Weights of a small mixture-of-experts language model, trained from scratch on English Wikipedia: vocabulary 8192, a shared expert of 64 neurons.
Below are experts of layer 2 (counted from 0) of a mixture-of-experts language model. Rows are named router (the router's row for the expert), gate (a neuron's input weights, with its number), up (a neuron's input weights, with its number), down (a neuron's output weights, with its number) and show model dimensions 0-191. Each number is 128 + 24 x the weight over its row's rms, rounded and kept within 0 to 255. Numbers have three digits each.
Before each expert's rows: "comes after" lists some tokens at least twice as common just before its tokens as in all text; "raises" lists some tokens whose logits its average output raises strongly, later layers aside. This comes from a sample of Wikipedia text that the model never trained on. Tokens count by the router's weight.

# expert 32
comes after: " a", " the", ";", " in", " Buff", " on"
raises: "x", "A", "ze", "B", "-", "."
router:143140128145123114090120117121099121142135157147131112164108148144137112091135092138118131142094143127132106158150115169162152132121108103130067142072134171147123152110141147178092098115166131125149109125155099105127147157107131115114137154145173107096141118069092102122107115132074127156127131148157131105084151140109129121126114134099133150143086141161114121109110122116128148112162165099107126125133134107136161131119086183119162118116104125186089141139085076131106118109152118158144097085124147165125123092074122106139119115115086149152152090103147147130145136127117086148
gate0:092117088118107115131114134119173120107112139155094121176130115187097127091143097095140153146147121131108134134136127161064120147081146110126151155167153117162128116151167106121089128128118116154117135108091133179131105124104101127114160103181120155141115113152111146074100100141124075144137099130159137164122136140167147125165122140165166119102187120142165128139128128151130117136113147119116130158133087133139118103123153143137071139127146142152133097108084127132129156127143130143139124128130170143146129115113156174113123127144128136129062142130144154098086150096121120077
up0:129114127118099118120096129147114141142137139102135088118151159139118138125118122016123147104139139107163158124139122152132128119128132171082120112108105112139161163107138106114141111132112135126142086130105116106136119118066112132105106170160099138123120145110103140169156126176129130134117099119142104137131126102094132147141086133097138113132145126098093119101127158153115129125156166100161128127091123130165102078113130151136106120121139119117077147112129141151132113108149155112061154094145154124083069115116139165159110111191177127167108111142090115142133132119128133113
down0:107150128074076129155096126116098150112121139115154158153114089154098132168163101094118106163175153139132122127143089091149138087106159147122139117102175131127155121155129135101151101098155157090129094133145143139148140084136104140138098123114123132114091108119164105131113158134122127117123148135097110132119121111093148138156081115112150125118140185121153085135121124106168136106076113128138139184140111106146142114142145132085147155148134093122109112097112143144114119125137129135160085185141091158104154113118121154152154107120127130140140083116131081160127170144112168095

# expert 97
comes after: " |", " =", ")", ";", " chronology", " /"
raises: "omm", "00", ".", "88"
router:113163129136146107127090135146099137125160135104162086122109157040126117149133146170144121143134118143113084156119164131104156088106118107144111137061160108106114155130157129150100118086140145134125113116072105096118112105107134141113136138113180131150082088105097099128156094133114128120080122133179109136096134160116162111118135114145101101164115139151109130138114148147164141107140107139083107133117135095126162085114113141142100129103119133125111153144135122153155128122149067142127160100117088129186114108103101125144123156132089113141108113137109143139163151130104126141
gate0:119152092152135096138139100148185138129118134170071101176115151147122119077125121078150142126161141110108126117092141157042134187129118115149145169153149109159113111120153076139105132143107096159093153149118166182111113120112125147118167114157115145150131110127104122106116112119122103131096105111137127161101125170158137135156077124180160103120161137125180134139149130149128114145121133154126154108111138121150105099115137126138105108136118157156116103122111138112140128101112134135097114134154162129159133125114109151079126125114129146101094139140112162097117146097162145105
up0:114102113089123125130115106138128148149114122107125098145153140104116113132108125049112136093134173120155160115144109164117131156103121151105125117134135179161142177104108106141087110118124127122121088099069108101122122111101115111127140134183118135132156157115100120151128135135154154103110102129157122116149126103144170096128084137138163108103154122142117120089116162157127155105142150113181123142145149136146077096149136118166098166162110128105094156109112122157113155109136165105106150098151105122135080131115181171105105120177140154160108121174091128129148115117131132119
down0:069137114104095105138110112132137169126133134143146149179102104118114110160143140087103117128170133109138120121145093089138181084115149152150106121129171131117149140159135148072101100114112121082144088160165127154170118112133087135116119153110090133107109103139133110101130164106120119122130107144150099116134121107137153122160112136149145126137157140103144086118120104122172131098080090140144174171156121103172109126152142142128155127127147081119138128112078089142092123106131127098170139170111102154127144102110146170130148111104105135133126076134143124128157145113135167126

# expert 49
comes after: " |", ";", " b", " kn", " 1", " field"
raises: "urg", " Died", "de"
router:100143161075119109124147179132135138107092131132113100086142122161133126138141160146134139111090117161118100104109136134171156135102122078159109145130161166151106127121142117193112133130153149142134148079134096088136120112144174135112107158128165105093108135081084116135131094174108110135103080143163110103100123146111122103092124133111134126165153125126133137139156143137158129093148136101109108138129132108118159117132097161144158115091106135144114170133121131109152115136155108122149130070140136138143118105090120162143134189131088159141133089102108134108156169132082118142
gate0:150126078078127135142133088155137127139117147156117103184062155146135137066141126100123167087129136106096100106113116128112142157139130123105154142166155106140123120162150079143117133118092120124112171158152154180135105175122097146144169131123118136106131099153118142095124106124147085132136109101118126120132140181159101143164096147174175142120193138110168122137109137141120111135141110115128163112123131112151159098129121103148127123125100142159155106122098088082145129119124127136090090123142159127120161130126083114109134118143154121112110149126118156096158134130140132088
up0:146084127106113130122113105146119124121126132138134105134144107119148142142114133039125144118154096141175170111152071157092141118126145164103118147105106109099114155125126136123116093116127116144147067119129156089113117121113130120149113143186151157115138145147116146154131123133151176113109135113160138124147119100130165105153102156127151131096144135135123103090120161144122101126121157134180110105108166131168061068087175135163102170103175112129099136143100139116098141106134174101098142125127093123121116145116132139133110095122149102132115127154098093130114143104161126113
down0:124127105130092106141136142104108176144143118092106144146110106109108156150133112062090154135133111130132143116163148113141124088118161128127131113139162135130104097140120128091114086113133130121153115168128122141141145080111108135126107102115108160104134095111156136124137141106085171123117124146133085137135108150087166122154136154120164153126145177142130066130158124104169126124102128120155162166155129144131114118132136121075175152151146123116136147120159107127143071112142128105154139137098057134113162121128127146144165135139155155141111062189115145138160162133115152157